{
  "n_experts": 128,
  "n_groups": 8,
  "init_std_router": 0.0131,
  "seq_len": 256
}
Below are experts of layer 5 (counted from 0) of a mixture-of-experts language model. Rows are named router (the router's row for the expert), up (a neuron's input weights, with its number) and show model dimensions 48-95. Each number is 50 + 15 x the weight over its row's rms, rounded and kept within 0 to 99.
Before each expert's rows: a language model's description of what the expert responds to. This comes from a sample of Wikipedia text that the model never trained on.

# expert 9
What it handles: Table separators, dashes. Pipes, semicolons and en dashes between numbers and codes in stats tables, route lists and results rows, like "4R;" or "–".
router:58 61 52 55 73 63 45 55 60 41 17 34 73 48 32 35 22 57 38 33 34 51 47 55 48 54 77 32 42 49 31 40 68 39 51 57 36 51 60 43 44 55 53 39 64 52 95 50
up0:70 36 47 42 27 50 51 42 44 46 35 64 51 73 53 42 40 55 37 43 64 81 41 53 41 39 49 47 63 67 59 43 60 68 31 76 29 52 65 53 65 65 59 69 39 57 30 58
up1:36 62 42 60 67 42 42 65 82 44 27 46 51 68 53 40 57 29 43 29 50 78 72 66 54 54 34 72 48 50 52 61 52 24 27 76 41 62 39 37 38 48 72 42 34 45 70 40
up2:62 39 78 39 44 48 71 74 67 30 37 56 57 65 15 74 14 60 32 57 45 61 57 31 62 24 76 38 38 51 60 75 72 70 43 42 59 56 78 49 50 39 47 61 40 52 59 40
up3:34 37 34 78 14 57 88 79 75 23 45 32 68 21 39 71 10 58 20 47 30 65 46 61 29 50 37 36 29 33 37 52 52 59 57 47 39 26 35 54 26 53 41 40 44 71 59 54
up4:56 39 63 34 43 49 38 53 33 51 57 50 35 32 41 32 43 38 23 41 53 30 27 49 37 55 14 22 71 59 84 57 53 48 49 66 70 38 59 08 49 37 83 65 48 71 70 46
up5:51 62 32 54 38 34 52 69 63 72 42 59 33 60 46 73 49 25 35 64 53 35 42 28 53 60 47 58 54 41 27 64 51 65 45 36 65 52 30 54 49 50 85 66 61 63 81 23
up6:39 19 68 70 59 49 18 45 35 36 72 52 35 62 54 43 81 39 37 46 42 61 38 49 43 44 75 32 48 72 48 48 61 82 46 68 59 38 84 56 65 45 78 54 26 59 70 04
up7:48 58 58 60 53 45 59 54 17 33 36 67 56 70 65 40 57 77 39 38 32 44 72 56 34 46 61 49 23 54 42 49 39 42 43 42 12 54 33 40 86 63 58 54 58 51 64 68
up8:62 64 66 29 46 68 37 51 46 36 40 58 72 50 30 51 55 60 34 57 49 21 47 52 52 68 40 55 42 55 65 72 39 52 42 17 14 66 46 40 36 50 44 58 56 64 53 47
up9:70 46 27 54 26 41 53 54 54 36 85 43 54 28 32 65 46 40 48 59 06 27 36 23 34 36 40 52 60 26 56 54 55 41 51 42 33 53 49 59 53 29 49 37 47 66 39 39
up10:46 51 49 58 34 27 62 47 48 65 67 39 38 46 64 40 59 50 69 65 36 46 78 61 26 56 55 58 49 29 27 31 75 45 77 71 47 56 37 58 36 30 58 00 51 43 30 53
up11:28 71 41 35 39 27 53 57 67 54 39 39 50 57 36 58 66 22 33 52 47 56 40 44 38 49 67 40 42 50 60 46 39 64 05 35 50 36 64 59 55 40 66 30 24 53 15 77
up12:42 33 67 38 58 64 49 53 52 47 26 76 47 54 31 48 43 24 19 75 65 62 86 41 42 44 79 23 42 56 28 78 50 57 37 41 33 59 54 44 57 60 65 59 38 33 39 52
up13:74 36 82 81 75 67 38 71 65 39 55 48 56 53 39 44 51 36 34 18 67 86 36 59 54 47 36 24 70 62 64 41 44 67 60 55 57 39 43 68 55 43 56 62 40 47 63 53
up14:42 64 58 57 66 55 86 47 56 66 24 34 25 68 41 49 65 62 65 48 60 71 70 62 55 22 47 47 54 22 61 60 59 45 47 75 49 72 69 51 39 55 61 57 55 60 50 26
up15:57 53 15 60 32 47 91 65 56 72 72 58 70 49 46 39 44 35 53 43 31 65 47 73 32 48 43 55 67 45 37 41 31 87 62 21 44 48 54 35 54 64 31 54 46 69 67 48
up16:38 66 38 49 40 42 48 52 40 50 46 44 39 75 55 52 76 94 27 66 37 58 61 53 43 68 34 51 50 49 53 43 65 47 57 51 52 45 76 46 45 46 85 42 53 74 29 63
up17:56 61 54 40 55 42 78 72 70 48 75 39 41 47 39 82 21 44 58 68 74 54 55 31 51 11 59 12 30 30 58 24 46 43 39 29 67 24 67 42 35 62 59 60 60 52 77 47
up18:59 54 37 48 29 61 56 50 53 74 40 58 41 42 41 24 73 19 32 44 43 35 67 50 64 44 75 42 64 46 70 51 29 54 39 52 41 49 35 36 54 47 58 72 73 54 62 35
up19:55 41 59 58 26 33 62 64 70 61 61 37 37 28 26 66 61 49 53 64 68 28 49 61 38 48 52 61 74 48 70 62 04 46 31 65 27 66 46 42 65 74 44 73 39 49 44 64
up20:49 53 44 44 63 54 42 61 35 35 67 39 54 59 84 66 40 47 54 67 84 75 85 70 47 46 65 41 51 48 91 58 62 43 32 55 35 30 62 52 70 45 71 38 47 47 57 25
up21:33 47 47 42 42 49 55 48 23 69 32 39 45 38 44 24 58 48 40 37 52 52 34 56 64 57 26 60 44 59 46 66 43 40 51 37 50 44 33 64 84 58 54 61 35 66 29 55
up22:31 46 64 43 70 69 70 59 29 43 59 50 77 71 51 25 43 54 25 45 64 45 47 44 52 57 54 22 35 46 49 49 16 45 54 35 43 35 63 65 39 62 58 41 55 40 42 52
up23:41 61 79 68 47 60 63 55 46 40 74 39 49 59 61 58 17 60 50 53 61 67 56 37 34 37 60 19 02 38 40 31 47 55 55 57 65 44 59 51 39 83 53 86 77 73 81 26
up24:75 76 43 59 50 42 40 61 77 66 48 39 52 40 69 48 57 48 35 60 77 61 56 50 44 62 22 47 65 44 48 66 53 41 59 37 60 26 48 18 67 17 78 70 31 29 78 44
up25:78 42 54 62 64 58 61 63 47 93 49 63 58 50 60 42 47 39 30 37 31 63 78 43 52 68 51 40 46 31 43 62 53 73 55 68 00 31 36 32 67 24 45 34 54 43 39 11
up26:70 30 54 40 47 51 49 56 15 46 29 27 65 45 60 35 69 58 31 27 41 54 47 63 43 40 54 72 45 56 60 31 44 42 34 49 57 59 68 39 40 68 63 34 43 39 59 42
up27:61 41 74 59 52 47 31 49 20 49 34 55 61 74 54 14 74 57 28 44 21 56 25 62 66 36 61 57 52 44 26 55 68 50 61 45 42 64 58 70 33 62 66 26 47 47 65 39
up28:73 18 36 71 32 38 43 57 70 74 56 42 34 40 48 62 60 38 48 53 65 74 48 60 31 32 38 42 62 61 48 44 23 36 28 61 66 40 53 37 54 37 64 71 20 67 39 55
up29:50 50 29 34 67 49 68 45 59 38 34 76 23 77 26 68 57 55 42 45 29 69 56 43 33 27 38 55 49 66 51 49 78 90 64 81 52 27 54 40 51 44 49 49 48 55 78 39
up30:29 30 84 51 25 32 70 63 36 33 46 59 52 54 53 50 69 77 42 42 66 78 48 64 40 47 29 38 26 72 42 48 59 41 81 56 58 61 87 13 61 42 57 70 58 47 56 31
up31:46 63 50 61 45 28 33 83 57 42 56 34 41 73 31 69 26 40 30 22 39 46 45 37 51 45 34 59 23 39 37 74 45 70 35 64 60 49 55 52 55 55 58 65 46 38 59 46
up32:55 22 60 77 63 49 68 56 39 41 42 42 43 53 53 71 43 60 50 54 66 60 67 65 58 30 67 57 62 70 54 24 78 22 76 57 49 63 58 38 36 54 65 28 69 88 70 32
up33:53 31 66 48 51 39 24 62 23 40 60 60 60 64 16 40 40 43 23 36 34 67 49 67 18 47 54 49 57 77 52 53 68 56 64 53 56 54 41 58 44 68 58 72 38 56 71 39
up34:40 46 44 72 55 55 52 53 59 82 31 38 53 48 43 31 27 69 73 23 52 35 54 46 55 48 37 69 30 37 26 71 46 53 79 70 59 48 56 68 23 48 32 44 37 50 42 60
up35:36 44 18 30 42 68 63 45 64 84 44 50 53 61 47 50 68 47 42 52 42 31 42 65 33 59 27 42 49 45 91 70 27 44 31 58 58 68 59 67 47 41 53 69 37 48 40 57
up36:24 52 48 16 34 63 49 73 70 38 48 32 76 33 66 32 56 57 59 34 48 58 52 26 70 43 47 48 56 59 52 31 51 61 66 45 31 37 74 28 42 18 44 52 60 77 89 58
up37:36 60 52 42 60 63 66 57 51 55 48 38 57 65 52 62 14 68 77 24 77 81 47 35 63 58 53 42 41 41 32 54 49 47 69 60 60 54 61 55 77 85 31 65 48 58 43 57
up38:31 48 61 75 59 63 75 56 39 57 49 38 51 18 59 61 28 40 40 25 84 38 56 35 43 64 30 59 31 43 27 15 58 50 45 51 68 53 45 47 38 56 48 59 38 67 52 28
up39:61 62 51 69 40 48 63 42 92 49 59 45 48 56 43 25 40 39 58 27 53 41 27 33 76 52 62 25 29 27 34 10 33 49 90 61 35 48 26 57 44 46 46 42 52 67 59 42
up40:51 32 53 50 33 54 51 49 50 44 56 55 58 48 38 43 59 65 49 41 53 63 73 61 37 32 50 70 39 79 58 34 31 46 56 35 46 46 36 39 41 23 54 29 44 52 38 51
up41:62 52 51 45 65 78 89 43 59 50 52 47 39 46 24 43 49 35 53 40 40 75 70 40 24 23 52 37 65 34 39 55 60 50 25 40 38 43 30 26 41 71 40 58 54 57 29 59
up42:47 49 44 36 73 57 64 43 58 47 38 50 36 64 35 53 56 43 59 33 64 39 66 36 35 41 60 35 58 66 80 23 45 28 47 70 32 63 41 22 38 57 59 37 60 42 36 26
up43:31 46 59 56 73 50 43 50 42 82 25 27 43 77 39 80 44 80 55 49 43 73 37 71 68 53 73 61 60 46 40 55 61 41 51 48 58 27 38 60 38 22 63 71 44 73 57 55
up44:24 33 55 46 51 44 43 48 34 45 48 34 67 19 36 93 36 81 52 34 41 55 49 49 61 17 44 36 35 52 43 61 65 43 45 90 67 56 49 47 25 39 81 64 64 76 70 53
up45:66 48 42 54 58 57 79 77 63 45 46 47 62 79 33 49 49 64 43 37 40 40 62 33 67 37 52 27 38 55 52 44 49 39 46 35 34 67 61 39 68 51 53 47 41 45 51 50

# expert 48
What it handles: Name-internal pieces and bytes. Middle pieces of foreign personal names and non-Latin-script byte pieces, such as Hu-ang, Hu-x-ley, ib-n, plus line breaks in lists.
router:59 43 81 61 67 49 61 70 56 51 37 61 48 51 45 52 74 79 48 44 37 61 47 73 63 51 34 75 36 30 60 32 79 28 35 49 39 60 62 41 61 53 22 62 58 29 48 56
up0:54 73 51 71 36 24 46 72 51 84 47 49 73 67 31 33 53 63 57 45 51 41 73 56 71 61 70 35 46 42 31 44 44 46 60 48 61 26 63 38 60 80 62 47 47 56 37 51
up1:61 41 46 67 39 49 57 75 54 59 69 48 39 76 50 50 42 63 49 54 68 63 39 60 52 45 18 73 40 63 49 60 50 41 52 37 43 70 76 61 53 63 49 62 84 49 24 34
up2:60 55 23 55 67 53 63 56 49 43 62 26 33 54 59 54 63 35 44 64 65 63 65 37 55 52 53 37 36 27 41 66 66 27 43 46 30 29 44 59 43 72 76 46 58 40 30 51
up3:47 68 52 72 76 47 48 72 52 25 39 56 55 48 49 68 68 70 47 53 40 47 43 47 34 56 41 18 55 79 49 51 59 73 22 61 45 55 44 35 77 45 40 53 45 29 43 23
up4:72 95 67 50 48 43 28 48 69 62 34 60 28 57 53 35 61 49 21 39 71 52 47 65 48 73 30 66 54 69 62 59 35 35 43 48 50 65 54 37 51 62 67 62 57 36 58 45
up5:66 51 42 36 61 48 32 50 48 74 32 37 66 56 45 36 28 66 11 47 50 43 56 59 61 44 60 53 34 65 45 59 66 76 71 63 33 57 45 68 23 56 61 58 73 55 48 84
up6:56 48 50 47 55 59 46 75 40 29 39 46 87 35 61 60 72 57 30 60 51 51 56 49 19 52 13 41 50 48 50 25 80 81 37 56 48 44 24 39 68 44 69 35 43 54 70 58
up7:93 77 64 51 40 68 51 49 59 69 46 55 60 54 36 22 42 24 50 80 38 40 49 58 50 52 58 67 48 54 55 42 37 40 44 43 18 42 36 44 61 63 80 43 49 45 68 37
up8:49 32 57 29 68 66 40 47 37 53 47 35 84 52 45 61 36 32 55 40 76 41 58 42 50 62 71 56 54 65 50 63 49 21 45 54 38 34 61 43 49 52 85 51 70 62 71 62
up9:34 65 49 41 36 66 47 53 62 23 41 62 49 59 47 68 62 72 70 52 72 50 50 54 63 27 32 56 53 45 51 75 53 52 28 43 57 40 58 36 64 74 41 49 60 49 50 50
up10:60 61 20 40 58 41 55 84 46 36 37 59 61 44 08 48 47 40 37 32 49 57 48 43 49 59 22 45 15 44 41 31 49 74 48 51 43 43 55 39 37 53 37 28 63 39 49 54
up11:45 72 39 73 54 59 25 72 70 53 59 52 56 38 57 23 31 57 35 73 44 28 64 61 43 36 51 56 36 66 63 62 13 02 43 51 56 49 60 35 38 51 57 57 51 58 55 36
up12:28 52 78 73 39 65 48 62 67 49 59 58 50 26 64 62 60 59 42 30 18 64 89 24 53 29 52 44 32 63 54 50 68 37 47 45 59 38 46 57 36 38 74 28 40 54 46 20
up13:42 55 45 47 49 74 73 58 38 53 50 54 67 30 32 46 85 56 28 34 63 29 47 47 63 35 71 44 55 20 47 83 37 42 55 40 59 37 65 58 17 86 45 35 66 58 35 57
up14:69 48 48 48 51 75 62 62 57 18 33 48 23 77 57 65 17 73 56 57 27 49 45 24 36 63 35 53 26 54 50 62 35 22 57 44 48 72 61 69 45 84 50 29 64 58 61 28
up15:22 55 54 81 68 46 49 87 69 37 39 40 59 78 65 41 62 74 44 70 37 55 20 70 45 55 63 62 44 48 68 27 47 41 44 41 26 47 42 28 37 64 60 29 41 44 62 56
up16:42 56 56 64 25 32 44 45 39 49 68 53 41 67 05 60 51 51 39 37 61 79 71 45 50 70 47 27 55 53 48 48 63 51 57 40 56 38 48 72 43 39 52 46 41 54 23 37
up17:38 31 37 24 62 41 70 67 35 64 34 63 33 46 61 54 53 30 39 42 50 51 45 30 23 45 40 34 59 49 36 59 56 61 52 38 71 47 58 21 60 51 44 30 37 44 59 56
up18:43 35 53 81 68 47 34 88 44 38 27 29 51 48 36 85 50 27 27 64 41 52 48 60 41 55 56 65 35 65 56 17 69 50 46 52 65 52 35 65 54 38 42 64 70 27 41 43
up19:62 54 97 27 30 56 53 56 63 60 51 40 68 66 31 75 43 46 53 37 74 53 49 50 58 21 48 84 56 40 31 70 48 78 21 61 29 73 44 62 37 32 50 73 21 31 20 48
up20:54 36 54 54 57 73 55 49 82 51 55 40 64 45 23 68 64 88 53 38 82 47 50 48 52 33 45 66 47 77 37 59 65 86 18 72 37 40 55 53 51 38 51 49 75 44 60 34
up21:47 48 45 24 71 88 23 52 66 60 45 42 42 78 59 69 50 54 63 81 26 53 40 38 68 58 61 45 78 46 40 76 58 60 76 66 43 85 53 35 59 79 58 22 83 38 21 56
up22:56 39 51 47 49 47 59 66 50 59 39 68 79 63 48 51 30 59 31 42 78 44 51 61 56 61 36 49 44 44 38 54 56 45 59 47 71 73 93 74 37 56 75 62 60 37 34 79
up23:62 51 47 55 54 50 38 55 30 54 44 36 43 30 55 64 41 81 39 52 72 55 22 43 54 58 44 61 45 58 47 33 85 35 63 31 44 53 37 57 53 17 68 47 41 49 59 62
up24:53 63 37 59 69 44 36 41 66 77 55 41 46 44 42 50 57 87 44 60 53 55 53 53 43 46 47 27 58 53 47 40 51 50 32 63 17 49 66 56 53 32 71 55 70 31 54 48
up25:28 50 50 39 41 36 56 52 50 57 33 60 57 42 25 27 47 45 26 52 44 58 23 45 55 57 61 62 65 59 52 49 55 52 64 61 40 27 66 64 42 60 56 60 60 74 42 69
up26:69 71 47 71 36 44 51 56 70 46 55 52 46 27 45 13 52 61 40 39 36 41 49 46 49 47 52 59 36 25 50 39 27 60 47 47 47 59 51 49 71 72 60 44 46 62 36 48
up27:57 52 60 21 13 43 59 44 94 57 23 37 68 44 59 18 58 57 27 55 36 36 20 65 55 55 55 44 51 18 47 38 28 41 56 70 63 62 34 54 39 42 65 49 49 62 38 50
up28:56 68 48 42 69 62 72 46 65 69 40 47 41 43 63 57 53 60 33 66 55 34 44 14 41 42 00 31 33 90 60 30 21 47 38 53 50 64 66 40 53 36 52 40 69 56 64 52
up29:55 38 53 30 55 73 60 63 45 71 50 41 48 70 52 26 56 44 17 21 18 71 41 60 31 66 63 40 72 53 36 33 64 53 20 56 61 50 46 66 86 33 47 08 26 44 49 57
up30:81 46 46 27 49 54 27 55 46 36 42 67 26 71 55 65 59 54 18 58 55 52 52 70 13 73 80 28 16 55 41 46 26 32 60 41 71 84 61 63 70 45 60 50 55 21 56 56
up31:35 65 67 46 46 49 68 66 33 40 45 55 43 54 44 45 27 53 57 70 48 18 55 27 65 52 41 45 48 13 55 59 42 40 54 58 48 57 28 27 30 52 52 61 15 69 38 29
up32:66 57 20 64 54 32 67 50 58 77 39 45 37 73 51 06 39 28 29 68 44 48 67 40 39 41 56 82 31 99 60 43 28 11 55 45 36 68 56 57 56 35 39 50 56 53 62 44
up33:59 42 41 65 26 51 66 63 62 13 42 45 32 46 36 54 32 38 25 38 25 65 59 55 60 34 34 72 35 60 46 28 72 27 46 76 45 57 82 54 58 24 30 34 58 81 24 50
up34:75 56 56 39 32 61 76 93 42 74 52 67 59 57 53 38 51 89 38 71 35 42 51 78 27 22 47 48 38 64 52 75 36 53 55 51 70 39 22 39 63 58 73 57 80 47 52 80
up35:47 59 31 33 60 48 72 51 20 34 41 72 64 45 62 60 64 53 35 63 64 37 49 46 58 58 65 33 46 41 32 43 35 58 44 27 53 53 51 66 56 28 34 41 48 43 29 85
up36:51 63 68 58 18 42 26 53 69 58 37 36 47 76 54 37 38 74 42 58 54 20 82 51 48 30 34 57 64 59 38 67 56 38 15 56 43 46 45 86 62 41 51 49 68 64 61 64
up37:41 43 30 34 54 38 46 84 56 80 47 64 45 55 51 72 23 58 43 59 46 64 20 39 67 35 55 53 36 57 55 36 64 57 40 41 55 55 79 63 59 86 46 49 61 62 42 37
up38:60 67 63 82 67 33 62 59 62 27 45 50 43 23 49 37 26 64 38 39 64 68 48 51 40 55 35 68 47 64 40 30 66 42 70 48 60 56 58 50 46 70 52 52 47 53 43 70
up39:49 42 52 43 26 77 57 57 26 58 31 75 43 50 56 45 50 51 51 34 62 46 68 56 62 47 81 52 55 82 53 36 46 25 37 56 25 54 67 50 36 37 47 55 48 70 87 51
up40:81 68 59 48 30 53 19 45 56 78 58 44 67 57 50 86 65 52 47 44 57 46 66 23 56 58 46 41 45 44 36 46 45 66 50 53 37 68 65 60 54 59 83 19 64 49 76 59
up41:58 41 33 67 28 43 57 64 70 41 50 46 47 51 62 31 59 41 39 39 56 49 57 40 74 39 76 59 27 21 26 40 54 40 19 51 55 76 45 29 45 66 30 45 60 35 33 57
up42:52 54 50 58 40 49 54 59 66 61 48 42 41 29 35 61 39 47 43 55 62 81 69 36 52 41 50 59 29 66 40 52 78 54 35 46 61 44 67 34 41 45 72 50 48 33 52 55
up43:64 51 32 49 39 60 34 51 81 42 27 61 62 55 73 37 57 42 41 35 34 32 64 43 58 48 65 60 30 55 46 42 35 64 26 40 48 64 58 66 34 55 76 11 59 47 45 42
up44:51 52 43 70 54 28 31 45 64 31 43 49 31 54 16 32 47 41 70 77 29 42 34 41 75 47 52 69 33 72 53 36 08 49 70 29 47 83 45 43 47 49 46 45 45 73 58 56
up45:50 50 58 78 22 65 66 68 52 61 53 80 65 56 42 47 50 69 50 50 16 51 44 23 67 38 56 35 39 42 48 43 51 62 28 60 31 31 51 72 49 39 42 49 50 44 29 84

# expert 60
What it handles: Closing brackets and CJK bytes. Closing parentheses and brackets, plus byte pieces of Japanese katakana, Thai and Khmer text, such as key), カ, イ.
router:59 55 40 42 31 60 33 49 49 15 23 55 71 44 58 38 68 61 79 42 55 17 55 65 46 14 46 40 25 47 71 46 57 55 60 51 43 55 47 74 61 56 30 49 43 35 74 37
up0:62 34 42 25 35 65 59 60 44 46 39 51 33 57 52 22 32 43 58 77 70 60 58 62 45 19 41 59 70 44 40 55 45 14 53 63 61 50 63 47 36 45 59 89 46 42 53 50
up1:52 52 45 49 47 54 83 63 27 43 48 45 50 61 68 47 41 64 43 50 11 50 41 51 43 51 55 52 49 52 78 26 25 63 42 53 76 49 54 47 60 49 58 79 58 50 54 57
up2:57 72 64 57 34 24 43 56 63 26 48 60 40 38 48 66 48 61 54 74 49 84 40 62 61 73 38 47 54 59 55 23 85 59 32 60 47 49 48 46 58 49 40 40 68 40 48 32
up3:49 44 55 50 63 36 70 63 45 59 34 28 42 59 50 78 55 61 41 60 49 63 62 22 55 73 66 56 36 58 40 49 31 61 62 52 60 61 61 43 41 26 78 61 51 43 58 35
up4:53 49 44 43 76 52 44 52 80 48 21 57 72 55 42 78 47 33 48 36 66 40 37 35 42 81 30 57 32 69 53 41 86 45 28 79 15 33 51 48 60 47 71 60 67 77 57 54
up5:44 51 30 52 71 53 39 48 34 67 54 55 51 61 64 64 44 49 34 61 25 77 48 51 71 38 50 48 31 50 55 31 72 55 65 50 40 51 38 67 65 37 71 52 57 50 60 32
up6:50 67 56 63 34 55 32 77 58 61 51 39 50 60 54 41 31 50 42 72 70 55 42 17 27 71 37 46 47 52 38 50 63 50 47 52 20 43 76 32 59 52 26 40 64 56 19 80
up7:48 24 45 48 51 68 48 66 39 40 58 72 27 67 44 47 19 74 32 58 47 57 21 48 56 46 46 65 53 37 24 57 56 49 44 45 74 47 67 52 35 70 84 71 20 45 36 66
up8:46 32 68 53 59 59 51 57 52 67 38 51 59 44 71 51 56 43 59 49 53 43 80 52 51 45 36 53 55 15 68 44 69 48 53 42 56 44 59 40 44 59 65 26 18 37 69 52
up9:63 36 56 46 47 65 66 65 20 72 42 70 45 37 25 48 69 68 52 35 48 47 72 45 44 46 43 59 63 53 00 50 69 32 61 24 47 77 62 34 41 61 68 42 39 33 55 42
up10:48 50 54 45 31 42 42 66 53 44 41 58 72 65 33 54 73 50 47 54 23 51 45 62 52 46 53 49 35 51 58 45 71 68 57 82 21 59 53 33 44 61 60 66 40 48 67 31
up11:54 53 59 57 46 60 25 50 55 52 51 51 33 40 47 56 59 56 28 30 32 58 49 46 60 43 28 31 45 54 64 30 53 51 05 42 54 63 52 63 66 38 46 93 51 23 50 47
up12:70 40 49 64 61 71 38 61 45 36 36 52 47 54 46 60 55 41 39 26 60 37 46 43 69 45 63 60 27 65 46 72 46 47 37 49 06 45 28 70 34 76 48 77 62 67 62 34
up13:63 64 59 46 52 49 73 62 53 53 32 59 18 69 66 57 58 47 20 34 39 52 73 35 71 53 61 39 35 65 69 35 43 45 59 67 53 34 39 52 45 35 60 50 47 44 63 42
up14:36 45 54 64 37 29 53 59 36 38 48 50 48 40 50 74 47 71 58 38 30 57 52 51 61 56 42 32 44 65 37 58 63 63 47 36 47 48 70 41 53 41 60 59 16 80 66 63
up15:40 35 55 53 24 60 61 53 40 62 42 68 38 65 56 52 60 72 39 46 35 49 47 50 53 40 46 27 59 33 61 53 52 51 58 70 50 75 57 33 22 43 61 36 35 49 77 46
up16:45 58 35 66 59 50 62 44 39 54 67 40 32 36 51 57 40 67 26 55 53 72 72 51 51 31 40 56 62 48 54 41 66 44 54 43 72 47 61 65 26 58 64 56 20 36 48 17
up17:69 68 43 41 59 42 37 66 37 40 41 30 36 61 48 59 55 73 44 45 66 44 47 46 55 46 62 77 62 31 72 59 47 70 66 53 55 70 41 25 48 59 76 55 45 64 65 34
up18:53 41 56 39 63 62 29 50 51 31 75 53 63 50 56 71 63 40 51 57 41 45 56 46 34 41 61 18 39 68 47 61 81 50 67 54 65 37 15 56 57 44 25 52 37 60 30 32
up19:51 63 46 53 58 57 62 63 37 99 51 58 37 47 51 39 24 08 41 56 56 45 52 47 69 29 46 66 16 67 49 49 59 50 41 48 49 35 33 27 28 39 51 44 26 52 70 60
up20:49 84 66 49 47 44 67 65 54 73 30 63 51 50 58 71 64 60 30 47 57 40 41 59 68 42 34 38 55 54 68 43 67 99 38 44 41 34 66 61 41 62 58 40 46 75 55 65
up21:64 58 52 45 67 65 49 39 59 39 50 54 56 70 38 26 60 47 56 70 55 56 54 45 56 41 41 68 42 58 62 38 35 63 45 72 41 72 44 45 63 30 41 57 61 39 67 49
up22:46 38 77 44 55 55 77 61 28 66 20 75 60 55 61 49 79 57 35 43 45 41 28 62 62 19 35 50 43 77 52 26 46 51 50 84 51 51 61 32 58 60 66 50 39 47 65 45
up23:66 61 53 48 28 44 47 54 56 46 59 38 38 53 60 61 77 29 34 64 50 53 64 64 52 51 70 65 60 31 47 48 70 50 17 42 44 64 19 42 53 62 40 32 42 52 22 47
up24:53 26 64 16 56 38 71 48 60 53 39 58 38 25 36 66 35 52 43 54 48 65 57 41 51 55 67 64 44 42 16 33 74 61 51 70 63 43 85 50 43 38 44 16 62 61 58 35
up25:64 62 77 79 23 41 84 65 39 43 53 56 26 55 66 57 64 36 49 65 41 54 60 63 41 82 46 59 37 62 67 34 60 52 54 61 65 36 62 41 66 56 79 52 41 55 62 82
up26:41 52 62 50 44 42 40 60 60 36 29 48 23 50 57 28 38 52 49 39 21 55 46 65 82 57 46 51 43 43 57 37 71 61 58 51 52 18 57 07 67 39 38 55 63 58 58 60
up27:49 53 53 34 35 54 39 34 78 39 41 71 50 51 49 54 38 58 68 68 48 56 58 53 52 38 53 45 59 47 48 16 87 45 52 53 14 28 30 25 83 60 80 48 55 74 24 45
up28:49 45 28 44 55 78 75 59 58 54 32 45 50 41 62 73 41 28 40 41 22 48 43 43 28 91 45 78 54 71 41 43 75 53 34 57 23 45 38 44 55 54 51 23 59 67 33 56
up29:49 82 63 34 43 47 69 61 39 57 49 38 35 46 57 46 42 62 54 54 23 45 47 44 51 34 56 65 43 57 08 67 61 51 45 74 40 63 32 67 43 53 51 65 63 26 69 27
up30:26 28 54 54 69 64 60 59 44 34 66 45 39 56 47 44 59 21 31 41 54 59 51 64 42 44 30 40 46 70 46 46 54 56 35 50 71 50 49 23 69 59 60 82 41 48 56 39
up31:70 42 61 39 51 73 63 56 68 33 61 62 64 34 43 66 40 43 25 65 55 50 33 57 59 62 66 57 38 42 49 37 73 49 33 35 50 45 37 45 67 60 37 61 47 36 63 65
up32:42 50 57 56 58 70 58 50 33 59 53 64 74 55 53 38 65 32 50 52 52 51 08 59 38 73 60 49 54 68 09 35 48 39 21 48 59 81 16 40 36 33 39 42 41 57 48 63
up33:51 70 37 33 55 56 42 49 54 47 32 53 49 53 42 29 78 39 31 59 49 48 93 40 48 76 28 54 73 60 62 52 38 21 65 44 48 99 66 51 56 71 65 16 31 52 62 26
up34:37 59 55 61 63 44 57 55 40 48 43 15 62 68 42 47 27 65 17 60 79 36 56 28 60 37 67 40 30 29 45 60 55 36 45 44 67 50 71 52 19 50 39 31 25 57 72 38
up35:35 27 48 38 26 33 06 75 52 54 78 41 56 71 26 27 60 44 46 45 45 35 53 68 41 58 62 55 59 48 33 54 72 69 78 64 42 40 75 45 54 61 45 70 49 57 40 62
up36:35 60 64 84 30 51 25 41 63 72 42 56 32 57 32 52 40 49 60 45 53 45 62 50 55 48 46 53 48 22 38 61 40 34 41 57 37 42 72 67 55 61 50 48 26 50 42 75
up37:60 55 50 52 59 19 41 53 56 46 53 36 52 52 42 57 55 26 58 61 62 67 64 55 43 66 68 38 35 21 57 78 91 78 62 16 54 52 30 49 47 50 83 73 65 56 67 31
up38:40 69 43 35 64 49 51 53 72 54 56 59 66 44 57 60 79 69 14 81 70 22 55 48 26 65 33 64 35 57 50 31 59 34 54 43 48 44 36 72 40 69 60 47 65 62 55 57
up39:72 52 58 50 56 56 63 57 63 35 78 29 64 46 27 62 60 27 21 44 59 60 71 46 35 63 83 53 49 55 34 25 55 79 38 13 26 69 31 51 37 34 42 62 57 53 62 66
up40:55 36 80 37 47 42 47 48 81 31 16 38 67 35 30 66 62 48 44 39 32 41 56 29 40 57 67 74 64 68 45 44 72 31 49 65 60 75 23 55 57 47 54 30 52 41 33 55
up41:67 53 30 43 58 54 28 50 70 60 75 59 16 45 66 45 52 71 49 71 36 45 65 49 43 62 70 63 39 56 58 45 49 80 43 23 38 38 38 56 51 37 45 23 60 61 54 52
up42:41 65 53 38 39 36 52 78 44 47 41 44 31 48 68 42 72 58 26 49 25 68 49 57 31 53 38 45 65 63 60 53 34 30 56 34 40 40 63 75 68 35 54 38 50 42 44 45
up43:42 69 79 43 38 68 68 64 26 44 44 40 49 79 69 58 45 46 45 11 32 48 37 09 33 35 60 74 63 61 50 41 63 20 53 46 68 29 52 08 48 81 61 34 40 66 43 32
up44:53 32 48 57 54 35 30 51 74 36 29 42 65 57 52 55 48 46 47 53 40 30 62 28 53 70 45 29 42 74 48 48 63 39 30 78 43 39 60 41 69 58 32 23 69 50 49 45
up45:43 32 76 62 79 40 69 54 40 52 03 16 61 32 51 28 34 51 42 54 15 51 66 56 50 33 53 41 69 43 15 66 52 46 54 64 64 30 18 65 65 44 42 62 51 53 48 38